Weights of a small mixture-of-experts language model, trained from scratch on English Wikipedia: 246M tokens.
Below are experts of layer 5 (counted from 0) of a mixture-of-experts language model. Rows are named router (the router's row for the expert), gate (a neuron's input weights, with its number), up (a neuron's input weights, with its number), down (a neuron's output weights, with its number) and show model dimensions 0-127. Each number is 200 + 40 x the weight over its row's rms, rounded and kept within 0 to 999.
Before each expert's rows: "gets" lists some tokens that make up at least twice as much of what it gets as of all text; "comes before" lists some tokens at least twice as common just after its tokens as in all text. This comes from a sample of Wikipedia text that the model never trained on. Tokens count by the router's weight.

# expert 1
gets: "\n", ")\n", " top", " |\n", " sub", " pro"
comes before: "-", "|", " as", "ject", "  ", "olog"
router,222,152,160,189,100,196,211,234,231,241,131,180,190,188,240,214,125,225,174,216,154,164,171,174,262,277,182,231,150,202,208,171,211,81,198,215,266,165,249,115,228,176,214,163,237,209,212,246,177,229,192,216,200,232,193,190,237,150,266,219,272,210,177,306,282,161,171,253,147,185,225,181,200,187,298,203,191,201,153,262,205,234,180,237,168,204,223,268,160,214,178,184,169,174,165,172,168,198,194,221,246,174,225,221,205,202,202,165,175,193,243,287,156,235,227,151,162,190,204,243,212,158,156,171,179,266,190,136
gate2,190,168,257,171,212,206,262,168,221,265,150,225,214,204,188,210,179,225,170,119,235,165,135,182,191,199,223,175,193,224,204,168,241,225,228,243,188,149,245,224,112,167,172,191,227,185,138,216,208,280,316,210,204,173,219,162,188,180,229,304,158,216,199,228,214,147,229,229,181,169,260,183,218,200,220,173,263,246,150,140,231,250,212,208,125,205,129,184,176,209,207,167,162,227,192,219,219,245,213,258,196,241,205,227,220,226,173,128,150,256,245,179,140,224,171,203,245,301,247,192,174,165,218,271,129,198,148,267
up2,198,199,207,177,141,247,228,172,275,187,145,239,170,173,235,172,109,176,159,170,219,230,130,172,189,236,216,140,223,226,176,135,187,270,197,170,205,198,176,196,180,215,149,262,161,199,198,161,274,170,150,228,229,129,269,221,188,108,203,277,234,164,205,227,157,131,170,171,160,231,165,176,282,202,229,228,237,189,102,275,199,185,222,196,261,155,242,229,203,172,250,199,236,223,253,227,119,159,220,188,140,159,218,206,189,207,188,162,161,222,198,187,267,254,247,213,219,220,232,187,163,163,237,249,153,142,190,218
down2,237,244,207,288,259,162,242,245,231,158,181,183,190,196,189,238,109,179,201,190,206,168,145,154,216,184,198,173,159,217,155,198,159,223,233,159,154,184,171,317,252,229,171,221,205,209,224,188,224,192,186,173,217,181,195,227,272,189,210,234,157,147,171,213,96,225,176,173,167,106,294,136,279,178,205,183,232,211,156,202,226,233,138,194,171,164,153,218,197,142,193,131,168,188,211,180,130,155,227,233,183,213,183,178,219,184,248,205,187,225,219,150,217,190,152,193,219,246,165,176,151,211,264,294,126,226,125,184
gate3,185,206,164,236,211,147,246,114,271,246,220,234,183,210,241,204,198,221,223,287,192,237,126,196,223,192,178,223,184,282,198,216,170,186,188,184,150,179,236,170,208,171,246,87,184,138,201,205,215,246,200,230,253,213,157,195,182,232,132,93,200,200,195,210,244,250,199,263,249,197,173,126,167,187,168,217,208,126,203,217,188,208,160,219,172,222,239,223,120,218,200,192,217,183,145,113,189,229,214,223,107,174,224,236,191,142,251,178,256,253,184,229,231,258,218,251,173,205,218,215,157,201,250,192,131,206,296,200
up3,240,194,210,212,318,201,202,261,207,167,154,184,182,281,123,151,248,198,157,222,214,152,249,177,189,234,285,150,180,178,102,230,194,201,168,237,155,197,222,175,224,260,233,266,215,201,198,197,216,193,217,162,201,233,230,211,174,178,208,160,242,215,201,206,281,189,216,208,105,218,252,175,187,255,225,150,226,247,200,225,221,214,212,192,213,221,211,231,279,193,177,221,121,197,188,233,174,197,258,183,219,156,196,222,237,249,249,211,188,195,168,143,308,100,228,165,274,162,164,178,243,251,206,262,263,217,196,206
down3,207,268,243,122,273,180,270,211,181,219,182,238,193,149,186,149,158,176,187,212,248,212,203,185,176,205,151,220,225,220,145,236,195,252,173,236,131,227,247,187,220,229,238,223,150,184,189,181,242,177,127,259,231,139,184,187,265,168,174,241,215,189,217,208,183,92,174,183,192,218,211,208,155,160,192,203,285,216,206,201,262,180,175,147,236,160,237,166,230,215,232,281,182,243,186,202,200,185,177,136,194,173,261,231,253,168,159,164,174,251,168,191,210,193,187,193,188,135,275,252,212,216,167,212,269,88,315,173
gate4,248,238,206,181,225,130,257,198,210,210,234,180,189,278,237,129,184,239,218,233,192,194,197,150,137,207,230,210,196,245,199,204,273,157,197,280,238,227,240,225,207,182,266,177,162,173,127,193,242,215,154,149,198,214,179,211,161,248,233,210,201,256,211,287,215,153,234,259,162,170,148,201,205,169,201,176,165,152,124,136,220,168,188,179,206,201,203,277,216,137,191,186,182,183,157,185,265,190,179,219,237,150,169,199,148,218,183,268,235,262,234,220,259,140,158,249,265,241,174,183,275,223,222,141,236,221,316,223
up4,142,196,202,217,170,239,135,183,188,200,215,260,214,119,217,276,171,148,238,181,219,269,228,225,267,200,220,256,249,163,181,240,158,234,226,167,189,158,143,170,158,224,180,247,178,206,224,183,160,195,204,209,143,209,211,190,215,207,166,181,226,173,183,118,151,241,186,176,218,259,232,205,196,203,154,251,178,221,315,219,199,237,231,219,268,119,190,172,193,228,202,215,179,161,225,172,96,166,224,146,211,219,236,183,245,209,192,183,212,123,208,172,98,234,220,179,191,185,218,179,166,255,162,223,212,127,78,136
down4,177,240,238,237,222,174,209,196,261,237,174,144,180,218,206,119,196,252,195,222,196,197,188,163,193,240,202,133,167,200,170,223,206,241,154,219,208,196,213,124,261,219,250,138,139,260,207,198,301,208,221,231,188,232,194,257,207,203,203,176,170,246,154,179,180,148,307,185,194,251,311,173,141,246,196,176,195,254,226,191,194,233,222,177,180,173,193,214,197,178,198,247,220,105,222,147,145,162,270,264,227,299,215,161,227,225,257,172,265,273,207,192,176,168,233,168,157,219,230,157,188,168,199,236,214,166,268,167
gate5,201,148,274,209,187,216,230,153,239,203,160,206,213,240,291,249,156,166,162,133,182,243,236,191,302,281,207,225,196,221,209,197,209,203,211,225,266,219,213,188,105,203,226,195,183,180,153,187,289,267,122,191,113,231,187,250,187,161,237,150,176,181,218,216,182,196,200,226,241,208,202,255,253,194,160,190,245,162,166,195,194,206,213,286,216,195,205,196,137,201,142,165,225,218,220,265,160,228,205,228,199,193,271,112,144,186,231,216,254,258,197,185,198,260,173,202,148,157,212,267,275,206,150,229,160,242,229,210
up5,263,206,217,235,225,185,201,230,209,260,152,212,175,224,262,198,249,158,147,153,174,221,225,177,196,242,96,246,173,180,176,191,201,217,239,263,265,224,158,209,150,175,189,227,123,260,199,247,241,136,163,176,133,223,174,152,172,148,229,133,235,198,153,233,194,143,241,143,320,202,214,195,241,204,112,219,241,193,184,236,197,187,169,299,157,203,214,241,170,224,177,146,255,210,191,205,178,227,222,179,243,160,164,158,171,157,131,240,223,191,204,173,226,205,157,117,235,146,169,205,277,230,221,213,204,188,236,213
down5,237,259,236,168,217,218,205,264,173,244,137,223,170,153,244,178,198,220,247,186,249,248,147,147,213,133,179,220,209,163,218,196,187,149,211,225,315,262,169,196,255,163,115,208,266,270,198,207,277,189,165,208,226,183,177,206,129,202,216,250,174,212,167,255,216,179,205,211,236,204,225,200,192,232,222,161,229,144,165,202,211,205,198,198,199,233,257,206,255,230,142,168,268,189,190,249,135,237,265,225,239,225,218,131,132,196,224,218,219,288,274,255,164,191,154,151,133,185,135,244,243,183,149,207,186,215,151,177
gate6,230,164,219,183,228,170,165,151,239,287,226,128,142,211,198,186,193,175,182,139,229,237,170,188,161,330,275,180,140,253,213,238,199,188,265,191,165,131,162,195,211,177,201,146,202,223,127,244,254,251,210,250,193,179,204,194,220,169,185,205,252,246,162,180,138,214,140,210,182,182,209,216,153,204,164,254,133,135,208,150,194,179,140,243,140,230,239,183,139,207,184,124,222,165,175,183,243,151,155,263,134,143,182,209,216,183,207,247,266,174,234,269,234,264,204,185,131,193,215,172,198,188,196,157,178,197,186,210
up6,234,173,175,258,151,235,184,218,95,188,202,201,217,208,281,146,253,135,176,180,198,230,176,277,157,243,266,183,87,245,204,274,244,215,159,200,221,167,195,180,254,192,215,258,219,229,123,287,212,247,267,237,193,201,195,199,214,210,166,164,247,136,147,172,160,185,164,224,209,148,118,237,144,255,200,174,182,166,158,140,217,217,162,289,164,184,163,236,211,223,192,178,204,195,223,184,207,196,167,239,169,229,143,115,194,179,152,253,183,211,202,267,240,224,199,239,149,221,154,222,177,207,228,197,200,223,213,228
down6,220,223,80,255,176,142,188,158,224,177,183,155,161,167,184,187,152,263,196,158,194,177,215,209,193,130,122,227,247,161,146,137,215,225,140,251,210,256,232,154,252,200,174,179,179,202,186,204,141,177,240,165,185,188,221,267,238,158,250,214,202,122,180,270,245,239,186,157,238,169,139,216,221,207,178,219,208,179,182,200,153,283,224,186,231,235,170,291,210,249,187,100,245,235,157,254,234,182,225,222,227,187,168,193,228,271,212,218,247,248,179,202,180,251,252,197,169,176,238,218,243,193,205,199,170,213,192,307
gate7,205,227,194,181,188,161,197,142,198,186,228,201,233,283,214,207,207,144,220,274,163,134,226,173,183,218,223,250,150,225,267,165,204,222,170,79,152,140,213,138,197,240,145,187,233,219,211,230,225,263,197,180,186,177,185,241,260,160,184,187,217,161,221,256,229,194,180,171,225,147,151,328,228,170,218,206,220,242,130,194,232,225,112,133,239,145,175,239,236,183,178,183,198,152,152,207,153,230,146,180,208,192,230,211,193,164,194,183,146,182,165,204,255,181,246,248,124,238,273,171,182,149,221,194,150,193,119,175
up7,193,177,154,188,139,227,156,179,175,219,244,156,182,239,225,174,171,144,138,167,156,180,171,150,250,144,177,208,232,207,177,127,221,199,214,157,175,235,134,214,150,226,174,215,201,193,129,163,168,284,266,173,198,215,216,164,164,217,131,160,226,176,242,195,203,212,234,220,251,164,169,177,250,187,191,96,245,181,141,178,163,194,246,277,180,179,188,163,128,191,198,190,160,136,178,160,198,279,216,152,185,159,195,206,206,186,210,156,224,182,143,171,139,177,212,252,151,107,165,243,142,283,243,112,160,234,209,197
down7,193,205,184,176,162,164,143,177,227,153,186,147,205,245,213,167,141,260,162,191,202,204,211,161,163,174,233,236,182,214,259,184,210,156,208,107,162,179,167,321,289,221,257,191,223,194,210,127,209,251,209,182,208,241,284,224,211,140,185,270,206,210,136,178,204,215,266,255,215,270,209,185,183,249,261,235,207,127,166,239,139,133,247,139,125,203,228,192,253,188,154,148,154,265,151,199,201,220,205,219,177,203,166,287,171,182,181,192,135,136,165,204,219,195,234,201,207,260,169,203,238,197,182,182,201,209,197,160
gate8,240,151,211,163,176,214,227,224,191,260,136,134,181,168,158,197,161,163,270,287,171,157,229,185,274,222,203,156,144,182,179,214,171,245,153,127,164,119,184,229,191,239,180,169,212,226,201,165,121,232,227,232,161,211,182,229,209,172,145,126,219,165,166,177,297,250,274,220,283,196,154,194,231,242,222,199,214,194,143,184,202,173,242,201,247,177,198,207,105,291,200,200,261,167,207,173,204,208,222,197,260,246,213,228,207,225,199,183,225,200,274,200,287,186,168,147,220,208,262,155,166,204,217,139,187,153,208,187
up8,173,229,171,199,247,166,214,159,209,196,283,211,154,203,252,264,112,265,205,146,186,219,248,280,156,170,161,234,198,173,295,215,126,147,208,238,248,200,172,119,160,184,177,159,243,275,173,187,238,247,217,203,258,204,270,167,266,260,156,211,164,207,219,189,183,189,142,177,157,251,206,207,218,152,177,177,160,109,187,228,202,154,191,141,191,155,166,179,176,164,152,217,165,135,206,171,210,182,209,202,188,192,178,150,210,206,178,210,213,186,193,230,113,166,239,225,189,246,258,209,157,215,201,222,111,277,202,244
down8,215,227,221,233,213,178,222,232,218,146,155,179,221,160,119,189,215,257,172,228,173,191,182,232,190,207,219,173,213,200,188,188,179,208,210,117,222,164,195,216,255,216,290,226,74,134,238,215,174,241,271,141,252,232,202,161,195,206,167,249,186,192,249,205,253,168,200,301,200,267,136,118,141,204,213,149,215,188,154,193,203,217,290,199,165,221,164,260,226,220,165,171,155,173,234,158,205,241,226,250,218,235,188,236,220,102,188,164,190,155,255,154,216,151,191,225,162,190,219,128,194,192,214,127,194,189,123,208
gate9,241,206,219,138,214,181,181,150,218,164,194,279,133,279,155,189,213,207,233,233,228,195,203,221,113,234,220,161,266,136,152,196,274,200,161,168,171,238,212,221,244,295,276,144,149,217,219,242,177,204,204,237,215,239,164,200,238,222,158,191,298,230,182,238,208,257,202,194,238,207,240,261,196,199,216,164,223,170,257,183,150,195,194,172,181,256,245,178,145,254,193,218,186,233,242,210,206,247,224,223,192,202,196,144,167,281,208,191,135,162,238,148,201,190,213,152,285,182,128,175,137,189,283,232,233,171,179,147
up9,162,228,198,267,227,213,174,254,156,210,157,158,284,123,229,167,209,177,172,172,176,146,247,215,266,197,200,195,75,196,256,210,186,226,257,184,216,242,193,204,186,141,160,251,223,282,131,164,175,176,193,187,157,152,178,173,213,220,252,215,128,179,185,102,182,176,253,166,239,151,147,189,222,189,203,191,156,235,170,239,232,220,205,245,194,138,128,170,229,133,206,239,217,204,137,123,217,153,198,209,188,189,180,240,242,115,212,231,219,232,181,258,211,185,161,208,141,260,236,199,211,207,139,198,165,193,232,255
down9,232,178,224,202,187,133,193,213,263,192,175,285,137,214,156,230,232,181,207,191,232,127,208,215,173,192,159,141,252,202,147,160,153,166,193,212,236,172,165,216,189,164,185,189,158,235,192,224,215,139,286,121,250,201,215,242,240,243,245,206,227,220,208,214,259,236,202,171,278,262,193,219,253,233,194,207,208,163,248,176,248,211,184,223,237,158,312,279,182,178,194,179,196,243,180,220,189,150,255,176,239,230,217,138,144,153,261,203,170,112,193,225,211,206,284,199,163,155,177,260,241,249,140,170,209,144,204,126
gate10,270,194,189,224,226,180,107,231,210,176,255,160,203,242,297,223,164,226,210,180,227,198,240,216,143,169,220,287,149,214,179,193,275,223,174,234,184,217,180,189,186,278,181,113,198,228,228,213,160,200,197,181,148,230,234,226,200,186,250,152,147,227,210,221,237,161,122,198,230,151,206,185,217,124,188,206,205,89,273,224,149,269,148,208,254,163,286,225,201,253,238,152,149,204,188,182,169,206,217,216,234,172,175,225,205,224,175,245,216,217,265,168,269,205,200,207,134,271,171,137,210,209,220,199,210,218,202,280
up10,277,162,169,254,179,198,169,235,218,166,232,230,185,239,216,263,208,192,196,226,187,216,216,131,118,153,246,256,193,222,224,164,238,185,208,296,186,224,194,240,217,202,217,110,169,230,190,233,149,214,164,166,165,222,245,235,159,151,212,158,132,234,174,262,280,200,65,189,230,149,181,136,221,185,217,159,179,165,233,189,173,196,126,211,186,195,260,225,240,170,235,183,199,177,207,192,206,169,221,119,138,180,138,180,202,215,150,258,210,229,242,161,231,229,183,246,132,245,170,141,209,257,192,154,133,234,200,194
down10,266,213,253,139,247,203,193,230,238,242,197,171,221,243,181,177,145,170,206,157,200,127,121,106,210,193,202,242,218,206,204,203,218,190,230,186,235,200,194,236,192,159,146,218,135,182,216,215,171,275,229,190,134,174,158,173,289,191,201,155,218,161,274,153,170,161,178,238,228,250,136,165,205,112,245,238,142,174,189,225,198,202,233,299,151,299,197,218,153,216,211,193,172,190,167,138,279,280,267,214,188,256,190,181,196,268,164,238,218,203,208,214,210,184,217,180,213,280,198,183,206,200,192,172,276,181,170,184
gate11,193,146,210,169,215,215,224,260,312,203,175,143,159,258,228,127,282,174,206,181,182,176,223,213,192,218,202,216,178,213,210,232,199,162,213,231,231,191,291,150,196,200,239,142,68,249,248,191,167,158,253,255,228,165,189,177,270,215,176,234,218,195,243,218,198,243,291,233,222,180,164,182,179,213,223,202,204,195,184,221,114,157,252,209,231,190,176,240,195,186,178,209,247,219,194,259,113,155,155,185,185,198,168,193,194,177,294,272,135,153,198,216,192,231,202,154,167,198,235,206,137,198,136,221,289,191,225,185
up11,175,175,235,187,222,176,168,141,96,188,170,194,228,180,129,285,83,253,226,192,221,173,223,209,190,209,193,176,245,106,193,172,203,211,172,197,170,251,116,222,134,165,151,204,218,208,134,204,206,205,148,174,220,210,190,253,139,195,206,206,235,164,177,164,233,200,187,158,200,222,216,246,229,270,184,206,248,242,202,182,225,149,187,200,191,254,173,179,277,201,223,164,259,105,182,127,231,173,302,235,199,163,167,226,168,195,162,172,230,231,212,201,249,167,203,203,223,173,217,219,286,117,233,206,146,240,155,235
down11,188,231,146,225,165,191,252,164,163,205,168,227,238,154,211,246,194,227,154,160,209,192,112,192,145,209,291,196,189,221,213,255,275,209,198,201,263,268,246,284,189,178,127,169,216,227,168,255,196,283,243,192,182,164,189,209,130,269,246,228,220,162,251,189,191,166,143,222,141,190,169,197,232,193,219,191,155,301,156,207,224,259,194,218,159,282,151,230,194,217,220,218,237,246,135,287,219,249,208,262,204,217,225,177,172,159,160,270,213,245,173,161,215,176,289,221,210,172,205,205,177,206,223,238,167,186,222,164
gate12,199,223,219,256,267,163,188,210,224,224,172,184,259,203,273,164,171,262,201,191,187,291,220,253,304,219,220,188,226,188,214,179,202,193,247,184,241,181,130,114,199,225,229,259,213,157,199,180,226,204,187,160,249,188,210,260,199,175,229,76,247,233,176,173,213,165,193,216,203,208,182,208,207,109,167,190,218,164,246,174,207,224,275,177,170,209,241,216,214,190,248,233,213,213,167,108,56,230,142,235,195,211,173,115,178,195,214,151,203,244,212,241,280,225,208,176,203,218,181,235,232,140,203,199,234,248,187,198
up12,214,226,234,212,201,173,175,195,179,245,146,176,193,222,238,158,178,268,186,165,192,327,204,180,239,196,184,166,197,203,161,195,255,136,194,205,225,146,199,171,184,294,232,195,187,162,177,179,208,236,132,204,253,164,246,267,184,176,221,152,242,252,187,178,277,168,205,155,233,202,162,196,224,209,158,175,213,181,233,186,140,191,272,206,203,206,196,295,160,159,211,201,145,191,155,111,106,233,215,244,259,160,157,144,206,220,165,214,121,225,169,211,225,201,188,213,204,226,167,195,129,158,176,258,267,269,231,288
down12,167,220,203,277,127,169,161,245,235,91,196,149,216,218,167,154,198,148,234,189,236,149,182,190,136,186,194,232,197,154,172,198,265,152,187,236,189,152,260,163,192,163,218,189,222,178,142,137,174,204,241,196,207,183,174,175,168,193,217,216,207,228,175,201,185,280,226,195,208,203,186,198,190,256,219,231,161,189,148,272,268,125,126,216,157,194,164,195,267,83,94,175,204,172,204,153,211,216,187,220,224,231,202,216,239,139,233,238,231,146,113,199,184,235,226,252,221,185,238,259,207,202,132,126,180,216,194,237
gate13,254,237,150,146,254,175,233,246,169,147,215,209,185,180,157,203,186,174,179,263,308,178,230,285,240,246,196,184,168,168,174,241,195,233,200,142,243,200,213,180,199,175,188,141,182,146,189,201,201,155,275,214,279,227,222,220,134,209,229,209,229,209,251,213,188,169,224,269,196,182,214,221,192,201,241,227,242,172,225,169,166,148,238,203,187,235,272,223,183,175,166,165,225,157,170,233,248,247,263,140,149,233,243,130,129,126,104,223,238,176,169,271,278,167,176,128,192,233,175,171,230,252,209,161,231,231,224,216
up13,141,169,212,222,205,231,198,194,249,243,228,226,210,256,266,164,207,207,244,186,72,194,189,171,143,150,248,260,203,218,189,217,174,197,234,205,172,219,238,148,185,171,198,246,227,242,228,199,241,292,123,277,167,181,133,193,287,214,217,253,210,219,182,203,170,219,198,174,196,232,226,197,187,190,188,265,165,157,258,220,235,209,143,207,220,205,188,163,185,201,238,256,179,227,235,156,227,163,129,252,232,160,171,277,248,281,298,173,158,251,243,189,201,275,224,233,174,233,250,230,214,189,175,286,182,199,164,169
down13,267,236,189,226,163,150,171,173,158,248,185,237,226,206,237,162,261,141,181,193,90,261,206,229,171,197,208,197,73,136,218,201,136,245,167,193,219,225,188,210,164,227,214,235,193,272,175,211,185,254,187,124,237,172,179,166,167,178,234,161,273,164,195,201,201,233,226,176,242,145,230,216,235,291,165,258,166,167,195,246,194,244,231,177,151,215,213,128,215,218,294,277,162,138,179,214,243,189,209,236,169,235,242,172,170,217,207,192,234,175,258,223,209,128,140,123,187,248,204,195,195,175,161,211,194,191,182,239
gate14,264,223,241,192,186,203,222,183,254,180,223,242,263,157,190,204,238,99,187,255,285,191,161,204,194,237,210,220,183,171,164,204,262,144,227,198,233,202,219,164,222,244,238,165,200,196,203,132,151,174,282,255,245,230,211,147,206,251,107,170,238,274,182,198,192,156,210,247,282,167,183,178,167,220,278,140,106,247,171,218,171,203,217,185,242,252,190,214,193,265,190,242,248,189,181,201,153,205,216,160,225,170,251,248,193,209,167,206,168,175,195,174,226,213,213,257,198,208,249,148,83,215,173,145,222,141,191,255
up14,168,215,296,207,247,132,168,215,127,242,187,172,126,157,220,259,244,210,206,215,245,196,176,290,194,226,211,222,284,167,205,225,201,174,182,164,204,208,181,170,217,217,209,215,225,234,130,240,244,183,233,109,142,216,180,217,222,139,233,196,182,177,300,156,191,212,143,132,200,268,192,238,229,162,189,235,295,236,242,156,222,251,197,172,222,210,267,243,149,142,167,209,256,259,249,166,233,255,206,221,187,221,181,161,116,162,172,214,217,221,291,222,254,174,170,177,230,198,194,248,218,174,204,211,172,185,198,187
down14,247,168,192,223,224,225,171,182,179,219,269,226,129,181,223,236,238,184,259,175,176,213,249,146,225,141,204,179,297,206,219,233,157,188,203,175,190,164,225,201,225,183,198,155,165,274,188,198,219,200,235,130,183,285,317,166,256,193,236,182,164,174,187,179,231,136,208,169,134,293,273,185,211,261,156,172,174,227,224,205,167,117,148,179,150,153,178,225,232,201,167,204,282,182,159,198,198,196,183,179,169,248,136,229,179,153,196,143,228,171,180,228,175,184,146,152,138,179,172,209,242,260,200,193,105,232,238,222
gate15,196,224,242,208,183,177,271,152,245,185,203,218,249,181,242,226,143,231,268,207,198,205,229,234,272,209,194,171,99,148,180,147,249,122,223,149,175,199,181,190,173,208,179,111,105,189,160,227,267,195,175,165,187,200,232,261,207,228,236,155,172,215,233,145,262,190,134,268,185,258,251,188,209,170,215,193,170,242,172,135,112,179,207,234,191,204,263,217,216,179,125,147,192,180,148,181,176,215,184,154,177,181,247,122,217,93,198,198,231,203,217,256,267,221,188,181,185,196,206,250,202,207,214,232,174,197,257,254
up15,219,216,228,219,178,201,254,177,258,122,248,255,201,219,189,201,128,264,254,189,185,186,226,190,263,196,244,172,159,220,269,209,183,180,195,161,215,222,155,165,161,142,153,132,77,229,184,194,287,207,169,169,161,238,183,204,198,246,211,202,149,198,194,159,246,241,156,282,217,307,219,202,237,155,239,225,197,180,130,160,131,139,173,272,202,242,236,143,223,195,153,150,202,187,116,152,208,182,215,201,124,221,217,159,224,125,185,171,229,192,187,224,211,243,190,210,161,211,186,209,199,217,158,171,137,219,245,214
down15,178,180,240,189,232,171,283,172,189,267,201,224,230,183,203,186,150,223,226,195,215,201,197,110,163,199,148,154,212,198,256,127,173,159,182,198,195,177,276,86,250,100,227,268,186,178,168,175,204,262,219,236,207,153,157,211,206,222,220,159,200,136,213,171,262,190,260,201,122,220,233,146,175,164,319,183,172,136,189,256,261,196,188,243,180,167,243,239,206,207,137,176,279,208,202,218,114,181,183,244,225,234,216,186,210,187,210,207,204,286,211,192,159,179,171,173,193,175,174,180,211,158,239,246,235,216,176,246
gate16,198,177,217,140,234,222,261,149,156,210,227,272,173,184,263,134,234,191,176,181,242,189,174,279,199,236,158,261,180,210,222,163,200,164,153,189,149,251,221,270,169,311,214,300,198,234,162,221,183,227,166,193,205,217,198,137,197,175,217,191,286,212,221,257,218,201,156,250,207,246,195,246,196,228,226,226,231,191,191,246,209,212,193,243,158,190,209,153,190,119,147,204,128,177,299,254,178,217,234,193,191,229,71,209,201,198,172,206,170,156,163,213,195,218,193,153,199,172,183,226,268,212,153,220,292,230,223,181
up16,201,185,225,135,240,227,270,158,123,214,229,202,146,221,296,165,215,210,217,133,195,179,134,232,196,185,194,221,171,181,244,151,162,152,152,203,103,227,221,233,165,266,175,270,205,204,225,225,235,189,205,218,178,184,193,141,206,170,170,249,270,242,221,241,194,223,94,260,243,241,221,220,212,240,190,187,197,214,131,232,255,237,224,220,162,184,246,164,198,149,222,238,171,170,306,250,165,204,199,209,211,227,55,205,164,168,198,214,212,178,220,155,198,229,207,145,198,167,187,177,281,203,178,220,224,245,220,185
down16,271,191,244,246,249,213,115,210,215,134,200,231,235,148,189,204,216,236,276,205,255,219,190,236,185,164,180,178,260,163,199,215,140,177,184,189,137,187,190,247,235,207,214,253,115,283,297,211,230,137,136,173,262,195,175,174,219,172,129,164,263,164,156,217,206,99,222,224,226,184,231,177,195,219,217,170,216,256,227,148,195,215,271,207,134,181,195,260,209,263,152,157,193,215,235,212,159,247,247,207,249,269,197,206,207,172,191,179,202,136,251,244,220,231,171,156,209,198,205,175,154,211,170,249,257,143,167,230
gate17,246,155,207,184,184,170,225,117,192,250,172,236,228,210,200,219,200,221,272,187,131,165,280,143,257,158,165,229,149,203,205,231,152,176,155,155,286,123,181,207,227,176,181,155,181,283,230,165,155,188,229,261,212,231,207,157,108,199,217,170,154,158,219,164,275,152,232,180,247,265,164,169,211,226,225,172,177,187,169,224,266,266,178,190,167,154,194,184,214,226,188,170,263,244,157,76,239,213,228,170,145,203,177,210,180,206,123,183,239,236,231,193,187,217,223,148,175,182,187,154,188,239,151,200,138,192,187,155
up17,310,187,215,238,179,153,191,240,224,146,173,269,213,166,236,191,135,212,178,283,145,181,173,239,146,162,202,136,163,238,205,149,202,172,255,232,201,144,180,227,182,171,250,152,207,188,156,227,176,219,194,216,173,187,171,165,182,245,241,238,200,135,241,152,154,230,247,187,171,184,187,170,236,211,223,175,186,223,159,167,239,219,175,159,194,305,161,202,169,155,224,233,168,198,199,166,163,211,204,207,251,130,228,266,185,251,158,162,210,335,229,238,235,204,227,186,175,216,170,128,158,134,244,224,101,234,204,167
down17,207,234,151,243,199,221,243,190,209,252,205,246,141,304,140,158,280,266,210,160,142,140,211,182,285,183,132,194,132,178,218,240,227,171,203,230,186,164,234,231,152,245,194,160,156,185,221,220,231,222,189,159,131,232,289,154,231,182,218,212,212,108,216,210,327,225,299,219,211,189,192,194,215,189,145,170,183,170,190,155,173,207,242,228,242,197,205,193,241,200,201,265,242,213,210,150,191,232,300,225,204,266,162,190,203,224,228,183,162,193,209,248,248,225,165,158,177,214,162,232,179,213,211,180,179,178,256,177
gate18,196,165,153,198,229,164,207,194,143,128,133,205,156,172,136,190,235,198,170,223,200,257,183,246,192,216,253,274,122,175,186,116,238,212,203,122,216,196,231,167,173,249,208,194,259,166,167,144,231,128,248,176,173,171,200,179,212,187,230,183,178,201,160,208,176,270,179,245,102,220,187,250,145,158,284,251,286,241,192,205,201,137,173,259,167,270,229,166,260,189,175,166,171,202,193,161,160,198,215,238,124,197,160,201,155,204,226,235,186,209,145,172,192,104,211,193,169,204,234,146,167,147,181,230,249,184,242,216
up18,194,199,115,201,123,237,214,250,169,250,163,256,193,196,219,131,293,236,219,237,199,219,177,195,201,188,138,119,169,151,207,192,166,172,162,264,226,206,154,235,247,155,164,113,136,180,211,230,215,241,148,284,258,236,191,186,235,300,149,216,183,201,222,218,180,240,223,178,254,134,293,163,212,187,230,243,155,198,192,192,155,244,208,116,199,217,248,230,235,214,265,198,176,210,208,254,202,212,229,160,223,214,245,179,265,216,203,216,234,180,169,270,187,261,172,188,267,186,178,202,239,182,208,194,162,248,222,249
down18,261,201,170,209,177,163,182,217,179,167,218,234,201,272,156,201,152,216,214,314,186,228,130,153,203,221,199,233,158,134,173,187,288,169,216,225,217,212,256,162,192,136,215,167,172,269,224,178,232,204,221,151,233,169,282,159,196,254,191,191,138,139,193,211,124,164,208,273,162,229,186,241,183,128,182,257,177,149,147,159,200,276,197,196,184,193,242,205,265,277,224,149,210,182,225,292,172,225,261,213,174,187,230,253,218,181,243,240,225,273,238,210,263,236,205,170,161,156,200,208,253,233,164,187,207,163,173,224
gate19,164,281,247,273,155,248,286,235,256,210,219,190,233,207,143,240,218,166,178,215,160,201,231,229,252,232,212,224,125,143,220,192,197,255,215,164,182,150,192,259,190,207,166,149,153,188,229,180,179,169,207,221,187,188,216,120,187,193,124,181,242,216,213,286,191,219,227,194,213,190,243,146,240,108,167,219,174,177,158,218,88,285,228,210,211,203,262,180,230,238,173,210,180,192,179,258,136,167,201,145,190,157,179,242,232,166,264,251,168,250,176,160,170,198,166,171,262,164,242,177,222,257,167,221,185,224,172,282
up19,142,232,238,222,159,206,289,219,265,200,157,227,243,171,152,205,238,159,175,179,195,177,228,228,277,282,211,253,132,163,233,192,178,244,174,165,168,141,235,226,185,185,174,164,145,186,236,209,216,176,156,214,203,211,238,83,237,207,169,239,237,200,238,279,148,214,187,168,204,211,264,134,198,134,178,215,186,166,130,201,132,238,189,279,179,201,273,182,217,190,144,196,181,247,185,219,205,177,179,107,188,209,138,217,204,139,239,251,116,221,183,164,214,216,162,157,258,170,233,167,191,259,163,223,160,234,208,180
down19,176,168,148,181,197,175,231,265,157,207,210,150,200,214,208,203,198,258,163,182,149,127,198,157,208,205,128,237,217,217,200,175,224,258,219,240,259,120,202,151,198,196,158,192,222,147,118,292,139,126,159,187,250,265,191,180,198,269,205,222,199,127,258,200,187,247,174,230,188,218,230,262,240,251,193,181,170,168,247,176,191,113,206,190,246,187,179,205,210,178,163,69,216,148,178,246,176,229,252,185,204,266,232,197,183,214,229,233,184,131,197,140,202,220,187,146,203,207,186,136,213,146,150,195,145,208,175,269